Experts of a small language model.
Experts: 96 SwiGLU neurons an expert, a shared expert of 128 neurons.
Training: a variant of Muon for the experts, 3706 steps.
Below are experts of layer 5 (counted from 0) of a mixture-of-experts language model. Rows are named router (the router's row for the expert) and show model dimensions 384-511. Each number is 128 + 32 x the weight over its row's rms, rounded and kept within 0 to 255.
After each expert's rows: a language model's description of what the expert responds to. This comes from a sample of Wikipedia text that the model never trained on.

# expert 42
router [133 133 143 130 121 158 135 106 115 160 147  79  84 126 117 153 111 117 126 112 132  98 127 141 141 149 155 109  92  88  99 131 161 120 117 128 169 150 155 108  96 141  96 111 153 135 142  74 137  84 131 178 146 141 161 127 111 154 161  79 144 120  87 120 110 124 118 123 125  79 167 158  75 122 106 109 119 154 136 162  86 145 169 104 146  91 135 159 151 174 142 198  91  98 167 126 168 111 136  79 108 184 189 137 133  45 133 155  66 159 115  71 118 104  67 110 118  91 157  63  98  85 162 157  93 116 132 183]
Description: Single digits inside numbers in pipe- or semicolon-separated tables of scores, episodes, chart positions, years, and coordinates.

# expert 56
router [115  92  98 104 101 113 127 149 106 170 175 107 102 105  93 163 116 172 178 163  93 139  95 171 120 147 137  68 123  74 118 180 151  91  99  82  94 141 169 108 122 175 106 164 136  62 120 102 115 122 145 153 168 118 169 109 160 138 147  96 149 102 120 147 109 103  85 131 112 142 138 157  90 125 153 130 121 164 162 185  86 161 167 134 141  94 117 164 179 126 118 169  95  95 145 139 165 187 135 121 101 149 161  93 116  97 116 162 171 110 120  84 148 161 108  83 143 147 126  81 126  91 124 147  97 130 118 147]
Description: Pipe separators between numeric cells in sports medal or results tables, plus unit words like kg, lb, feet, mph, medal.

# expert 59
router [118 110 159 147 131 127 108  70 124 162 173 112  59  75  54 133  94 139 141 178 121  96  71 192 149 171  99 149 114 153  87 134 151 122  82  72 145 148 148 108 129 194 117 119 103 131 175 137 111 108 169 110 168 117 185 146 106 148 151 104 142 119  96 144 107 163 119 139  57 146 141 160  85 138 122 101  99 132 147 116  98 186  62 141 182 100  86 151 134 127 159 186  82 103 127 166 190 101 174 154 129 145 154 158 104  81 107 163  87 156 160 102 171 193 100 124 140 162 137 116 107  86 129 163 146 142 111 156]
Description: Capitalized words inside names of wars, organizations, medals and agencies, such as World War II, National, Army, Service, Science.

# expert 16
router [151  89 172  85  98 178 104  84 101 180 172 142 113  93  79 163 158 155 155 157 135 146  85 141  96 146 116 135  86 140 127 103 157 131  83 124 152 156 167 110  99 141 104 139 115 128  99  82 160 120 163 135 155 101 163 150 152 134 176  96 135 141 122 156  41 131  90 102 157 116 131 179  80 136  78 162 113 128 148 168 117 120 117 151 235 102  98 162 139 123 148 201  42 125 167 166 172 158 128  85 149 131 138 123 140  95 110 124 102 133  90  40 133 120  96 116 117 163 114  51 108  95  97 150 108 145 139 139]
Description: Opening parentheses, pipes and other separators right after a name or entry in rosters and lists, e.g. "Vesterlund (from", "Born: 1954 (".

# expert 2
router [137 117 102 126 121 133 142 152  97 155 166 130  85  74 106  96 138 184 163 155 123  99 127 198 146 156 121 154 108 120 137  85 156 118  79  83 133 118 123  94 116 149 111 134 136 116 146 121 132 131 164 130 170 135 154 169  95 166 172 117 118 147 127 111  84  85  62  77  95 155 116 161 103 124 123 137 134 154 177 145 154 166 149 148 174  93 124 162 132 108 117 156 105  94 142 106 153 107 133 164 106 148 177 130 109  66 159 137 110 150 188  91 109 100  95 140 184 143 136  55  70  77 106 155 121 116 153 172]
Description: Middle pieces of Latinate verbs and adjectives after a prefix, awaiting a suffix, such as imp-lic-ated, de-vel-opment, deposit-ed, involv-.

# expert 17
router [145  71 168 136 126 162 124  99 128 154 192  99  91 109  42 162 159 199 160 145  95 141  83 142  84 162 125  83  78 158 111  90 170 137 123 122 121 127 126 134 111 161 100 102 113 131 107  98 111 169 194 163 121 114 165 174 114 145 139  95 123 105 133 171 120 107 102  89 136 158 168 179 110  96  86 149  89 157 152 149 140 140 138 140 178 114 146 185 173 131 115 172  85 110 145 133 163 107 150 142 119 137 121 167 109  39 116 155 104  88 140 105 190 132 108 133 160 116 106 127 109 100  70 165  99 119 124 156]
Description: Header words, = and == markers, table separators and line breaks in Wikipedia section titles and tables, such as "awards", "results", "|---|---|".

# expert 31
router [120 114 144  92 108 180 141  76 119 153 172 102  70 113  89 154 112 173 139 163  97 127 122 154 100 164 114 149 106 147 113  94 174 112  85  91 164 104 165 116 122 138 100 115 131 146 153 112 136 131 189 131 164  84 141 133 143 153 209  78  77 138 118 172 104  64 109 118 161 117  89 141 124 132 104 163 116 131 148 138 126 146  89 167 195  92  80 157 161 107 156 169  59  75 151 132 164 106 170 132 161 112 174 112 112  82 176 125  92  78  68  43 143 132 100 131 122 168 128  84 105  80 123 173 134 162 131 143]
Description: Prepositions and links right after a person or title naming author, outlet or collaborator, such as "of All About Jazz", by, with, featuring, against.

# expert 23
router [ 95 107 170 124 124 143 103 148 110 183 132  97 116  91  64  79  98 139 173 166 122 121 121 159 136 191 139 115 135 145 107 112 150  96  89  97 127 128 135 127 105 182  96 118 150  96 175 129 110 117 143 143 160 134 152 111 131 127 195 118 142 204 146 142 107 107  63  89 112 106 155 147  70 140 114  87 116 171 160 170 103 147 168 117 188 113  69 160 129 165 173 203  70  71 160  81 168 146 109 122 131 196 134 108 128  95 113 199 127 181 111  88 152  85  61 137 107 151 127 122 107  54 130 165 118 148 108 188]
Description: Final pieces of taxonomic Latin names and other proper names, plus closing quotes and brackets, e.g. -ensis, -atus, Conradostrea, '")'.

# expert 60
router [101 110  95  94  89 145 120  84 103 163 167  75 103  94  98 158 164 149 175 171 106 128 125 202  99 162  77 126  98 116  98 137 185 157  77  83 139 128 145  86  94 196 129 119 112 112 145 117  92 126 137 145 105  80 174  98 103 123 148  92 138 139 119 157  98 138  85 195 111  96 107 171  85 113 119 178 125 140 155 133 132 164 112 150 195 121 101 143 174 126 132 184  68 104 153 113 167 156 118 110 133 175 149 110  92  99 158 128 112  93  96 112 136 124 103 150 123 122 166 123 130  99 131 178 102 145 111 103]
Description: Pipe separators at row ends, award words like Best, Nominated and Won, and the inside song and film titles.

# expert 34
router [147  82 125 100 115 137 120 175  96 168 146 103 103  91 106 102 107 181 169 169 128 144 103 184 206 157 158  64 164  75 118 130 169 108  99  99 103 122 153 100 100 170 132 129 132  76 125 116 158 117 151  91 178 116 197 125 157 139 158  83 149 173 105 147  84  65 106 108  89 138 131 158  80 120 135 110 146 155 175 166  96 175 137 160 134  99  81 158 175 163 105 167  79  79 169 127 182 169 147 111 113 150 192 126  93 102 167 161 111 107 140  92 145 133 114 109 124 114 149 101 114  86  91 149 106 131 117 155]
Description: Middle pieces of foreign or unusual personal names, plus pronouns like him and them and LaTeX backslashes, e.g. Sulpicius, Gokarna, Schweigger.